Below are experts of layer 4 (counted from 0) of a mixture-of-experts language model. Rows are named router (the router's row for the expert), down (a neuron's output weights, with its number) and show model dimensions 288-383. Each number is 500 + 40 x the weight over its row's rms, rounded and kept within 0 to 999. Numbers have three digits each.
After each expert's rows: a language model's description of what the expert responds to. This comes from a sample of Wikipedia text that the model never trained on.

# expert 13
router:440574480513538444485596506503476530503511521548527535542505484504418513481492402545507487525529474476470545485493505474517488517538534474496540518544534405488478524478485533451512508485474560560464459441425529480545493512552460514541415459529485477464505478382436458508396526463499483481
down0:534500494526587511503559538629595502494495448437450462453466523577463466534457509555457478513430484429495477551529535533541489463464456529496526471463563527566500476522511483526501480439499512509522502493466516480508560484412531444528474477473587464502512487532467489533486530495524505438
down1:544502485514475458548496508512471496504534465504503506470436530510564476453481545453398514522505481523453427551514505529426512514475474509445460419557462450501498516477548529555480480461474548507512511477448561458545524525538488495552526488509542543431446470507511400528516495504537465492
down2:514399451609462403517571436489495525486476479537499537481515518492449493476496447442467530507530522500586525520533532491476608438511534526491471582535547479522423531504503564456513510476535476511415595556523434486494510532482464530465432467486601507528484503434411492464504496491479518520
down3:515509522490469420427492478559544483539517405469495491645506476485528512526462452501544470485436462510506504456505519495579488490510495531462442442437510559570487519470504507509511549531520484552526499480524417499431586485461491472481463562567490515468546521507598523464534471525497510475
down4:571542513489502494547507499577509488508447535589481506464383520467434548422515488492480526513508542456516456463475476513479415432474499571489494548516517466525486513514504517473573483427484534395487460516545543475524390507516606506484493520548456448554457549525511509498448513453479488447
down5:508458461451435424486453513522508587534494555458513455463525596560521559453380504520573434532552570511381475487502526489455526502509470461528466447552510473485482459507490499489618507506515492490459499530513563491451458459523458553485551494595516483527531491472496512482533538487472501525
down6:504480538522400449481500505444505522529538494469528511526365525501536548519461502479542562496533459501535460449488450535398450406534496511529522502426522502473509566481446430519512499506521497501487499455533502527429515581496547476493581534590427556488538524508496461530459518520542566441
down7:530466464502490582490537556465543519473493465482491421509471474450578481467484520573449516461480581540480552501490511468458512496487527482528541414536455560462497497576545478443548555519577513503515463597527426578519588473483541438498484575519533494546527529464423554483440591512491537436
down8:553492461489568463637581500455490501493529537510509487483509526521593498484548493482482465533535507432454502507482487520474581540487517522439481494501581495472467498475574517496392454521566526467587453520519529510463451559470468492483512541549471492509516472438489499538595508533516482576
down9:420484534455516523516548450403440481514463483532511458449436503518492508532509554497494487435468516539465508503437466517516537558479500520573481463507490534467466430566459481467543456536526512524540405478550503569485562468473500536459551547528492510522502575543464462424469494576461495504
down10:459533537624484549482520439500503516512544430552409445477491455509513520512545507511543533531555541484490487534466500521591505506475448515448450433420544513428549532417404554543502505525517501505437447486486442501576498529499468504506477508456459489567489517508487437527488465525463505541
down11:500451445579477527546489553475501560459465531456579497470518475454574418475542499499520521555530560477489502517469471435503471509478510513500541423469507519572479526493482497562544509505527525529507501459488472497490427563486552559481510522431464548410513491464504494479504487513478474480
down12:492479474480509524496426492528526531524499586526473518522494456527451496533512511498451527517416508503472548556505527548492513539546483466519512533539475492473498484503500577453469503518486514473441542527533486444548487414573435534554450543518506487513438512499466511561526436504464505489
down13:510482471562456508479484543517482598487488489497528484484579469518498496510424448442573445508571510533582469507445421546481494460463565549549415480467427535503474496470480476475521520436440507521495465543535454559488531486532561542538516465485481475504471509532487454510479433578495468536
down14:542520461478470503488493516497558603485516550408515503554532555485537507471530523494418454550515476485528494517455506475553469559569499456593524473426510491522459518497565519520477478563550426484542502509570546550522454512393501502534525485472503438530479623592516564599538501463507439421
down15:494530503569513439543546534546466549447413534471453492441556498556495537536522545495514439494512464553553534403564491490464490498479502497437476537482566444442552572539464496485543558501465582423488556446579484567485463491475547497450492458558468490465458467480510549543530486462414520510
Common topic nouns

# expert 26
router:479511451530380528519433437512459402532429507510527442448457556454519493482468523538485455418507509503570492496541496538507472501488484494518525512528475550458436522501500483472529489441513484486461492556536538499481552464494498602454494505573560564512487488462506463424510480565481534544
down0:525554506505513449509472561475495482491551506410524499592467483484542477528516494545478495458491545462446479493480457523418466499473530476495492498520469529424504500482473527513448535547458528547413506520571472498573564479493506502538528553558447488526551473486432432602546552499537484479
down1:539504540525522563504490418545579538572510488469536474486517519522519469511457530572539431468550532542483513469507427508521451467504519511509541511551492530571503625508544556487504490550520498493546546513479557490524507450481503495501500540503492492462593546450487577463489454489469546431
down2:508500463437521470577470525464526470546464477533558488481426505515469488464558445497479439473487500480371478521429523451546530509409557525515513520486574479470486507537494588530563440526591504499490492478443457467508457473488538471485521476522490548477509553524531491434494487506443502428
down3:567585533552472520511498585486481485497593524467527467495446485526426505547549478558475587416456507540512442539527446507493525579444477447461457486449461501441463454577512486508519517419479556502494465501439502494546573560440590462471494485494523589542459535518509485459523554555509494496
down4:510539485531528494450457573487430549538491533557446508525462451591508498445528471464457535623452501548472484536480549519536504455461508522529469503479470452435516495492526482465545558462438537554511537541461458512468519440495501532567557511492508501498453469507535548488498467562411551556
down5:456551469437519526575472513496546503497460523504540542545523373512498502501466514523528485489488479480543539441448525518564492547472485472477505472484419455444436532564563490531475486475486557520526499452519472450508479468467470578474572577537567521501481460496486440473533590543538483509
down6:512516541530541480477512471496498464563518508504469497501493457532612462558532417462539489528512488524562500553507425412519440429515492490527442486444476479517517502513538552512440547542516534534527488443510483495434543510512512493486507479417579521543444476488537514595476525564490548436
down7:518460612463517480495537494523537491509488494576501497435409474534396521524410497510482507451480491455575462508454495455467481547521481503502509520514465474486476498558510520521454529505578464599493448484499491476553461484507540514449515449520528479462535579461478475463441483504501546442
down8:525496473463485487523543553518427481506442455491595551503512496512545507476434542456502476525480517513464415547473527511478493513535532450512507567538490483488469492522507532497533492556448414471536557501574537478485516513495468468538517500476488489460474447481493554560505537453425492558
down9:501508439556499489557502481545467509511437519556507424555401507526479497477483450443525463493495472508500483476456487479495512461549516496493507515505550448496479504460485496471534555481461467474506490475482503481574563568498532455492511482491503545439488534498539472428614483510555470544
down10:487525496505488449520563516512459556450550450558537555539505455444499484520450477538524491469496456501517453475444460498509502505549433528441534493556435481484570496524518480531422499524512493551530464450501591486530498494541407539463397453496514522461482482465487536487519436527492520468
down11:470489450509534493456463459443551531463523515510486400468462493491492455484437541532465429505477516540521538510467545557481513522533538485495532504453502490435514565413421442504522522520509512476479457560506551495542511557513530453521521514484532482538541448482473530475464514467578567416
down12:533500522507510480452427466534460510509556432459534532571546489602490462498471453482519507572512490456527475431476507522492516472453474471506479452414501519493482500527512494509519487522501483573478446531507477474507528505577464482483537457506487493532470498357457448511516485465487536515
down13:517487515516551467550406472480494467416518490578505426435536523475484486494610492477494514508432514543499548477506510515547509526494562488479526513503482498499423532551517537539528522516510456457532452483509480503520478436510513519512511491546484508552501455513522491500491498530455522478
down14:504467495475460498581528512501517506525469498482520495514455467472605536508511513527541470496502507505493459463515485522578495552508496519483540539527558622515485465513465544515481465469434441444534509484522515508522507489539483505471441580525553537456415508546446426539508490450508523404
down15:529499578494533489506505455482562548434519487470444518548490490495524542445610440499555430518456527550519547532489472557513462396504532509551500525417469510448432503467440541473478568488466490479555457547451466544482500461449532552422503537458535552524514480533525500486466456490488515538
Year and season digits

# expert 15
router:511480441491418511456473509468551460550517553534461536491555577611548519508548516527533492476527471461496506486572524590534493508465513495443455592519488481497452481481476426586519477545535506436535513504431516445500568445495542495500398463514556535508549470426480491494577554506505403441
down0:515420576505477441496510538527563547519490469487499500445477465516547474533500502511497471552485477535538461546514498447481483447523533483505502458462486569510506502487434422494508514437516556507495455521545472529487536509536394530465454453523616553524550422582533511516501469525564475535
down1:485478529497374541533481528508516503468547463576575482460461531475513466533506443456441491542498515566477468477494514567519541518457492507465494558476514500563485587513492545503523592567487569502517470516532517512534501522520517495428510559480457508510517460521503532510565462534480496490
down2:530440439565523495486534506563538483485550441544572488473486478496474614543543536506473491535526542472429518483527490511550415506476490485450499504560462515575416536570493475514428512469536540514545496494501472492453529480467446506464512567501583474467524468445456495430596492448469539543
down3:531436560520502499527565500525536456536459514482502472460493440466483532459469424456487555483555471479513472526522491515506459455572526455467360524525558478413532476527549516479530508492545482509482466481507438460445479490571500522537444546460480547522513466503480489432591442507412427562
down4:494532514466445449534476554509518502548482506411507501555527556460465445495497517492539505468478549536506480551598497520484526490544437497484505445507529433451547478553543459488496500514499488531467524555574561532501504520503493517530499594521507484459508529487551428476546500456509444449
down5:519422519479545579465512436482499477530483517556522482504426473518428502467566543532440488494494518476502387545549523501488549507536516474489509545486489559552538482530453526483519487561518523481486539535505467439583518532543479508452483472530469408383498553453543492510431527502581533442
down6:503490479485516482513496420496503488453505490413493529448396474547440456505493478511540468515478495499448498474514459523538490461555461461496538532480444510501493479521416564483539452454485528445489519524470463470448495498509460444486523536415505423537506538428507511528462437526507507467
down7:530454520543483426516527475556517599549531429554486503554491476444437500450498529523497540445480392471499463487480449453508506557536523524551504378421513505566463477494492487473477550465560514513518435456472480541469497381516461462543484461459477499505499507496535459463500493463488522463
down8:439449479519464523559458546474556380354483484437419503468454485502514393556468554549454517489507509452471468479459484558507458470476563517490536491461488476560457488491485532528544469539606490460492488450507488570579534421525499509584475496510530426505483533573455451473436543457484535494
down9:507476494501499443543550570466476468483488501537501513543399462532449443515552526442414475571504445477514503536501516489549513439532540503573439541510466479475436551460556450466501425511455483580527475552584472541547475410478527494487496531561519405439494503498504472616532450563492453482
down10:413514488489458537505502485513515459506552478547536500545503562561547502531466441484575514443488485550605484452529496499575490507490518507452480509505473448494445471477528458498502502467503485479525463458509568478462443479485503500475437518450508489503445518489522490493481504481406488467
down11:579517538523464509489505536494446520507448479483547506478458557513506603538490579559455470476439620522504452476525466482490443544494552527482495496515492394539560487560457479504514414522504492522447547425557512536455452499496473495425534605491521455576534503516441498502545545512478496474
down12:439505532428471476492537460555415495472474545428498607568487476481436528515480500491479552534469438486534516459493440516461484463609516591491521479476604539543543447498566522520496513501494524549601494529506434496494481463528475507485474490520520437459452432497575501531507503432531497506
down13:531554508455523540498460473488508574494483499520558502493487502525576441560490480535485488560526502450555522460492439444519481502506506552477537451432524517569472554528463488527468519540573545533440427538528522560429453516583417465508545519533468524571525558432450450545440536546533524548
down14:453409484506501454433463514611525606510505585537458537529486521543495555439479510489411507457488556482486512464495553509470479500571569509557462580545481496496489477480512477476479452541480497523473489525500477464516512441485549497401518492503462509512471477480500542510530501566529485515
down15:473548490516541431525415516442516500538524500518539555507496468425502527464565492534500460519494448490483470515550485499479485444555519503522560547515510548485534481534558523415471488453467480532518507465480432491543482608473441446512483444471461539519506558473541410518511543546475548512
Digits in numbers

# expert 24
router:541536464519444474483464445589561522458450477510465509457523442462467494459505443502509498545514519451489537554487533555512515455485473473495501518557504466526476530507485520556443492468495467481542491488457515515483527561541445560462512549491469477448522559520506450400433493535477560450
down0:536481459526486563498492589503513423480504501516447503497489535531453488499505595542492504507382412429494487501510461512566443459515531418462493486582545568512522513590488547521541493441517501557546530538507488562475516455478533538519488495530481521439563525525485466526456448500520442487
down1:468457496501489525430566456558511477531523400525518441466558465555546522448541553552501566455513556490511545511552449458455533440466461637517543463518482483431446518532452456515461492547508458432531531455512468514453619413512491597479511503520508493445514473453537524496466492533525443502
down2:505433585513477503475600486483461458527447512488470509459490507484567544508500524491540499531533509535469518551544528504506473545482462461525469441536545441493539527459475479501423513461488473444560508508510472573511508494453456498530557465366537465509472511447402472525442507553436537539
down3:440457553492549519509488518564512471545425433540510503492427519500455536622436516489495480483576513502513395534542568530487433529510504569499517491458594579475458432481575510493484438527493508432512479484486494477488487501499480521483515547454562523427492503525497449513492471491530502481
down4:495445527467559551455470495529446466505483449467492533492487473521511474469458435474506486499504504467445479460460475463484532521493478530459571545510513464498508470485404525509450479558523582420470520474465548510480530513488431508435520581529528607462476486473521429552544481501548474504
down5:464532481456495435524501516530415471465491531522529504452510471518432496556538467477546521456565529448481457498574522502467511421475468514471552525495405520537490474482465593493502477486463461421516488481556554566449496515396497493509548476584494456474566482489472514523515458436458485497
down6:592498494475429548487531528499501507428500479541507469490520448445433480444553432537483520480543526488544492482518548525589526487493481475545465584550511528460457507481506431526496481469478517441510496531484521439536500510518466523503539579540465449509519479536590533501549541498559496529
down7:528419541470485490495490485502502490517518511536478445541480458443510495537475520515537491500535489484540502540551461420507487472495554493534532555510458391504425500486520522468505514494489510469456498483497509504520536469514476574529483513459516520551439442575544468380514482526469506482
down8:535473488512513484487551483562480485583527548500434533385501520492467473507507491526507465483480537461522494529513524474475501510450483497497467593489485482462412516435464466448531482529500512462505599521520500485495532466422492492460548539524492548466471471499467475453500511488491530500
down9:429517533455520443524483445510488426495458533470551531537449530486470508485515510529545499384588531519462520526517568497471480554531474507535491559484512503471470465544543548539492330513520476524542534526483494496483530542500457460484521545489496527562468598528515490495468493434517514541
down10:473537464497552503466466527507475517449506460578466520400530458502451537434465482534544477541474518422555494447552422472552473495404481491467474485508485478473504478498509466534550531469494509478515435479473437474507540542565458537560544489545559489537539471528404471540491493486485516556
down11:411495537472504527472470524509502476483480464544562530553441456418437539458482529480435490524545497540473508449552515556501487487486526429520486505541515457602496517489467452622499523466538592543446487424441518515537492448483480487489505517468475472462517484474473495549457473473519563518
down12:550557486497480522545528457456507536443474564494518576412508466519550490457479511532428503474486497491490495510475508492557502502555526472551498491406529488524501495524517554444552474412591498451491526466542512520480465395532556545478454486456508555426483533428461469584514503514542498526
down13:517513525474433513445541458452455473551537504429530510594461479508525495445521503485523466506495510631521498516494508543488481513418460575464575448484589508477466552411464446422505461533514446559501575495500531446557486520535469551451572477477522562524509480530559431474517477438428535545
down14:515541497491473501513495548523452456513555505540432551449506517471492523531542600467495464551482516494438529506513537452498584509488443502438532508500476491497440481502499591503452511465478536411504552454477496546533533503487417488499543463439498460569527505541497500552488485486488538462
down15:449489480441558552604469524491598498459490519560426566501523466467520480498407451461477537500495474486464490517526598508508553533477478471519441470513456455556448529435473520510426516574559521533516559502449460535463417550500541559478454463500482500509489441476532508487466505555564486532
Determiners and of

# expert 11
router:490554479481452494452512529494431490468523497510538545550553478460566506487497427539523525465597479553543476490508446435513415493453552551453552522468494527457466492462515455516536491526493441556487582554540476524505446479531506436481451546465463528430488462492517485437507543567519522487
down0:513502494436553470445418484503478478474601572483546511550499514538479499490432456505474493529515544493493543486510545536534428500506470485494530444469461436461526456484500415532564494460552473488483560503504451508543441529459510520475442521526552447500534422496475542497474549508526553518
down1:547553506479443456582432572492541470438499580533450495574535520470496492453547495503504452544454552491456543485569446543417434549537565477440432566431534477467475502490483517478548498418475539524465486509483525497476510443542466483531476517440486473476494520588528504507465562503465441510
down2:467499462504517532541446530533522485461456535509440501418483473449476459535494571498517577502507521469451532423548492481484543485480486428526463523538458501509447528534465517462493520418506495535564511535469527479435509530454448454469541402518446538492446486513408474545456509535432508571
down3:377512483523461541543455555488595534488527479424526445484540464459500494507542523489528459462526500527490479544479554563550518476487517489527506487503528503494527512474468464477436516483504533473413484515510452524489493490483461538497502585460508536495465560527518462551535440492470539473
down4:547507534509473476460563467490532429500451532548435526523490521604515505412478526481496540504413524482513467463580525481491478520442480481518495568502501532555455482528493576531480482481484519498507502496487557558497523455523597473531425610518457512494461508541491425516557521480477467447
down5:491525515479455478514562504557439569564511472572410541546508480516500536497499463464485444542534511516498482499539467501570498404452576431491437515508494493515431571515438517541523523503549510498520450472490488540526543457503512479489554511492524450514541496472516517517502523485533483497
down6:516486554478496467526505470543529453507440494507426491549522476529503465502450414548490517516523522518522493575427494540540514559509476526498494613493458456535482564424505477514520491472557429546516536519479435511525564503476498491492515472535571504524486560512438460492559511480519556498
down7:482566469505526555466516567506499541491485543499483525483468591506464507511532488445502444523513516486554515487499517501495503490609496538484508496487521531548544486523528576543530498541448551508483477481488544471500549409427521490541524535505556561530420445506534513508550468504465454579
down8:513459422541530535547509481569544495461530467405452579473528463483509474481552506445525500571532439551467545473530520493528482536425558507448487519478499544456531547468451471518422533489454522529557556451476459538468497431517488399566512554477515451434516521498489571480489563492447479464
down9:562506540581587501519469471519537493525425476512504457452539512487483506582522450560504453397469470504466476521496522644443458427484488484514479558554479546515475534531485571569485460503443518480507508470502583533447389549441540527509500480533531466467467527454465478509440525530468526459
down10:457505512577476511545417599504492500619510517536524461457552466600536533497482458477425514488486498557552505505446496483536476480507500489542558439479501524517505478477481524522493514528531542462431525567529524436494530471518509509558561533402510519491512485509492473528513488500528413506
down11:488525500503504562443412485492532516488454541472463577444521465525520469487437427499544426511494513497507499472528524449508599491488511531542549486493483574442516464547529630488502470505509517509543486516540532492512511521472557471511604575442515523506495502412518465490562474464451535490
down12:602462502466550508477553539522521478471504494544439565463526520503502478542510450533459474513526619567539471528513515476509421469497533478533464503522478585538497496501516546557488528492575460493585576510459465448421479475583514534505512545397537481540492492582518451459502479458464504400
down13:431516543524457494491488562528534443495479468519486529479469481479507520531525555519577495476554532498554486505505582521537509511513469581426538510515557461554527483538508463469505528474518463423531506413539562498508520511489486543466523485489448512553476507438496445541582527513494548487
down14:533498530474470524547567487524495483506499518471495462475563455551487454475536483521495485448498567503526453464517523532464489442480468485527432601553499533477529540549483461510458568586454563469433496512478495424465472451480450535509571533495528478485470517460589443473498506515432562475
down15:550487422500578494435513467465486410533469512518520447478548526580460504487538509574467499441507544546511503534527547514479476521502556417565508553505551586445519471477537478556442532439538474489454476377461478562500500475513441458495506543552425485556584568538493515476514474511485516488
Section-heading line breaks

# expert 30
router:526501469487523501532505477460460553540539473512449557539449496481425444484438485481533539582560560444503505504497566512552507474503563551512454454475475434439451485535462455539585436503588495466472497535529466479478527528463483501522534508461483514481524587503477483461517583528543570445
down0:554502470533499454507502488454454513507532503552547525461482519455475477539482583456491597503432514428463493465515443513475467448542447484540490478494512512495518585500576474487491515538533504441474505499525555489484510493465520516476495442545452474428569535522558594456484443513498496515
down1:437501529514503475485556495515448488482511520416519471514509527515529452519524465462552477493550458528504498462494529436501500513487484548478519508484530515502553506460539391535452506540532524488587491448544500488474439490485477456457494490522536470496409513520542521523503540460476478542
down2:522441523462504519506484471476537521477459554568476547531500490515532542496556502478529509396542588486453510464530509490452456503593472553509530521493527456457469522537459495439519512488481462501453543529455433501512462542484427531472477570490438457485518549499478521468489457480525476503
down3:493517493468496532501498474475501460523461478581444473451531435482476513466524486505546463501496524450502507478471484415550559470500469543357501470552500555467562524528524462542521520463506434554596516502514545481509457431540502515481525520489519568507501494407578484566573547480495465506
down4:542519431515484506497517441495468471507438489404482545559484478480558491509530461412473509489499428538581499478487516475468491523513460487532485539426426468436486481466545483514483547485474567480506536554493533491438567515513498448479563500497558504529506611488485555500518571471537530418
down5:468493506529594518538499498585452512561575554507486509503454523548440477507483487544509445521532441445484488499392483547557532400522501486568488486475503506470530485463465502534510537491578460574510455573525521473497452531536545486551452495427453444475480497556484461469437499475492484436
down6:470430494488498461524572504530513477465515465447473457492549523493554521535518543561509525484448508592488481500534445487496520518454532482511562567475509555507534391495505470518548502502498447501506511499449461471498473452564458464447496500503533478508499615498428451553563423517524477424
down7:498452592482418578541450503482524510491487526521410448443482548442534534461488435442494526557441577520513450494435558475500488538428386510499507435511486468511474403576487526495589428559457482448513506477521527470523496487536576443518521488533484462525521507475489530477524529489435532451
down8:507539459530526425528555446564414488497510420506502502478407516485500424493535526440546484562455526507485472457502523444474457479473490532580475573478530496525510491523512467508447478472522516463552519464532447483561443467509544453558574497563508472531480548486572468488454523524466496501
down9:522534521532509530479447456509560459546460489508435553559457538514519530425525400569515468521559519523480476501515472511476468485484540516490504519482495469489524563477447398472504505556529521450515458457502551560528531545503469506547541472489479504509597469558486452431493503514487580560
down10:452530533511436571478508502506537536457575479559525543550529524510528511453548493489514521474486484507571519487464539488503422516466521481467627530523530447553436507488574468501484430531517475444579430504503555584478548491549420506522470459539415476452490397437485480496505475514518549507
down11:525404473484498422461543465540474511600598485519529495539483557560455577488529517467449534529524475449476437537439486540573601503535442471454492510537477423504401550529491506484552464549512537514494447565506521451534474549479494533522489500525479452484507528469568485544513559566522478509
down12:555547449473545503551534486473522579473545487510522567475470436501518505506436475512573539532500534503434519445431481468540464502540497532529500421474565528487478461432505437533487437584535550520494488528537542560401509512552523499620442505447517447467439488497483524490526539463490526497
down13:534463480454531547504507571469483498519499510480557495435545542475513579481522520445536566565540579458472577485480451426469445411512471536483500450510501494454557555465501535459486534537594493524570476473490539443475460465461456503594501523456516504552479524540463456501477445481507465613
down14:524396442489482514480485488480505439637483514468483433441502531488491520534484550491528533505515515516439469595463510525498488515454467529517530582549491486525569495543519440520527403536424489507549488558525521548560457487527594521446477545505463481525498559517502501471527487477467487544
down15:470507579528523454482482512491500547543516434487479431510507440500488416510436455470522459463471521533544548453553501508571535516480516527526528505523499470488477566494508466434477548479522520503491477469484474586508547453488442402504442490534551503457566477478536542565511484513467640492
Mid-word pieces, which

# expert 1
router:482539436506511535484442536507468499514542419562466501506489507483439486417504488550449481509477445484577462507549404528545556511523481505484496571594507469463482554448515485517462508439510528486466440482493552464503342523491476482551422431560536469511542494509460561556493540468523464477
down0:484519495496484501464446514600528537447484510518495439501535500505466469529472543510483527465489480507497436537529522540480538529500475522450454533528546488549549525486531521466400436568459494541493467538416529548482598478492470461550482503399503564478561410511493488527528565502539534503
down1:502512501528430504409542501556515504450470468530490469500481508524515391456493548495537472488505480528482446499530496460455551549469472492503512486497508519537491562413509466465532433548465503518499569509521500554473539468570445502493534552534474526486548500501565521454481472505490552564
down2:473596538472540530504509533461562490468467485519487514524517517466512519545471452479453462504524531465547524430426477480481558493488440464451494448429492453565498471510529461539521471481496464523508462506554544540451509505503511523486624484523413518500522439588526469511585484509576452562
down3:540535485426499516504549484571456502482547414503488559471513514487467561524536497469526557534513439503461480503517448512537548496535473542394590584508540534510460522436503524548499402507445560466548508507490440480489513535487512503530535480494551490478515517508472471552447500473491446518
down4:541473509457483459496500421473578538587537527472496449542545542547500473487451565498515411443540547463503523532493506492437505510516529480476472521490560490522561544514500499469492539511476537509497566555471481522477515577548552548464481482489523509503467462537481539513474560533472480478
down5:511492484530496531567517533463533472445467571531479461465501488489454540477517475491490575459508482496454422523460463406546478491509542512525477460500545482530550446521485486545468512523525489485468545500522528472516434515474579439485523560471558502510562524448439542530465532448539476492
down6:499514481517495591502539508527506478505539470471434476560492518532514631563508407483585542475527467503486533493492468523580480490479476455496610567501484458489476544549417512490505446485537495514477407508481528472500519475519539492508446524483536462458536496521435492530483504488560544498
down7:448474491521454516489509518484495490481433522585477500557439470462525549491526594484488494509445491508502564567524397506405472490495491547490504431511556496433572473496435558436555536476486617443534477520530503537477458446504493477525476457506438508458526482586529511514465532505440506512
down8:513472530484455481515546488553547465532498479536476560425469505526432515552546420489524399515486531495550495406443561555459452407516489538458518526571463500570464470469467520530547522509509426479492498545512451406495463423471498550537543505546544535519479467538502528509492495466473529454
down9:481503482447553534414480433576473476528465451505507500484520488528434503461518472477503439497453487522449473508464469444466529508536470448494560491487514496541510476538443407439546447485491507485476512542504494519528556444508418586516508509509496590464506534451546499511455498528489523572
down10:481475528573512520457412472513451549520544517535528546456445483518443515421526427484445425518500578506502518501484501543507437461461507546477476599554527495460506521512480590493504516562503539496503536519445552470554517483577457509438502427443522500472498494464538450526549469528426545523
down11:545495536427512463480567493512549454475500508505511470642412542461485504499532505524488490584464486505521480511516503513461491434489553470534505501504449517456420537528510551464495547487464480505440524465514526454509535498592501608397530536487459498549540517515512483560493456480474477470
down12:440486565507527550528463451515508459546559512463527526484511552493553518464484493521518524517558466471496382578510456527554497583525531494471533524461479508496499437502458441522493559546578556431446437453440529499512510493503503544523474570458546514507543481429456488532375494561535495452
down13:534511465530498495566499534458500496600493527477456463531554469525452455545532431470484568416551496492496413488469439503452556487475563498497466501486513510519544491554505517451558513498472498491457443501489518583500566512465527460548505515487434484562517480507509478443468556528502440454
down14:567525548524529535578475452507411522509539550564517482537450489508546531441483477486590567458491537430525485459493473564495506435539465500474506494531595500494474520572560554456550500516524481457487444515497538518481506474414509478483428423439469529541455456515530564506515450485524475456
down15:528493479421461471532493465467494498494517468468549509432473579491521494397431438539469475471491463509555566442478482564474475510492518455486522494477496483516566443562436472493546541409473494538420500527468529495446497557461507435499542523435493489502497552504451499479514453508466529533
Word-ending suffixes

# expert 31
router:429515528480455524607546541540453489482460582491521394456523419476455523466464559517519520491527481513459450487513563475456482558530491454558486506537478565507527451463493535557511546516502421530526503510454436488508485504527492498483520495461510478445489537555484507538506500553400514549
down0:450519530486519539509525479538503460509443565427471514510525483495503456476463502489516549457484498486491499565406524477521494519453477462490515408455543496592508465558585534465506491435545471512528517483494570451550472523555511482504470548524487505518532499513516449541554469482529457507
down1:426563554444531495528440572523445518493522507499524511558482450428477457503507492561488467532512470518521485545435532542458467470557477504491461500532478502522486481395479469434563619511486494469530450556479566487447519467504524505486552508491549474540447514483556475512550450474521541412
down2:470528533417546479530481527480494532533457435535458522487448464478460495592541503466475521540468509494408585509476509471555546513488525522538525480463476609493508476490529562538439466460497469474526463593520496534408446518580523460591478492508530519491501477506549559535461505474526539563
down3:525511533529497501564508528426563401442485463547486517498505421517597505557532500475481511483476539566417543480491479445469574501484533437434443524539519561465529492526512499569489513509551549515502531473464464560478451558555501483548469570485414497505512530469446464424436503501540544526
down4:477593397482510489512520475517541478567503469500484488487567533483534452533468483521577506483491513530576476525488467505432472499460473540516454506478490532522532482539500464497440564500531425531501467507518540580513474476474443441507449533514569527538546529475455483528480410481487531499
down5:488515463486536505480451493480506493423498520417512529491516445551485497481483507513488487506530533496461456574507557508516515604529490495464510522501431573563481487515449538543516548503447539557510459497449530407391501474480468516506488495527477442500485544475526533528461463491558502473
down6:491493458485529541493570541423498577555531517465563468401520488508495504448484481481517499526534448515564497466441471443481511488524464501455495478570541489541545513433426439513458561484454524480473519477525498527523552518511447515492467524510451472490504483508490505552437524454558475482
down7:514476486414520592569496505505514470500449496513515507551586467521530459458541453441454542523462486489505501524484453567493522540442515572555449476513496519461545553436534498534471423498419512479495535524477507548493520506531520570434492500482579534480521504496565454509515468591465486543
down8:481450535450559572570484488469486456460492539535484485596491492542452520500524514546469562522474496482502498536456578515516538474497528450513519508526541464573509541508495529485555444473504544539559464510488494498481490515524538453504551499486499461544436607527479527486505429525459522505
down9:478518554500527483575503473465487453470474566559537550546523536595440527512525454477519502452514460398459509424539499525468384445499583545618502508517527509433458495462580488565430418470543565494500498466447505461560518516533552512541508496548536493442470499545471496432528456506458468564
down10:454506540521549486458484430497464479502439471484584447535474432447485504531518498497428541460549466506445479417465496537494530531532469514500499502481508475524473434441482450471541510487429550435496471406526564591517527556480552486555539496522491540463513504550488554539525577483399445516
down11:482570429556484514555529522466484516492513496475528494493438512521552592555444555505549475479469463560567419545522426469553494482490456483532526416457494531533504496485555531511518485514468456471477481473524479491461586496442550523453495511473498520551525547490582490520491453512517438521
down12:461522528494519466494498494544451508480493423493504476503470471583456555495483498586531512529509472570492527458481532486576480414520488522549543573484461463472500404464554442511477513513531497464582527527488487512420506410473547468558452484484464514457546500480515525565451441514557492531
down13:515506476504519465482523541553527530470503440486500508543462440481494472486489438512516488493497524496503616528496496503492509524451559536440479489394566531534488430456484505446505514478457502542478486486489510504505577479490480468461473533517500520478501524441510548641429431531562537526
down14:501487549539500443552475444536474523488507488521500421523459478557467500503518487483550517509477481521537433449561509443432438527494550525517527542522489508498494449547424577427553510509532533473504509520533515405511488554464475508533473479535469502589518553528510496477453525562472548557
down15:471510500514469530525535547451479505500564483473452564513449513486553504590545507517546504518441535525611487453459526523534548505480477533485582467522512517523539472559495540507502503421483516505557444525503492533451432561499507544433448465507486545470529420480495515569501510528453592492
Prepositions and abbreviations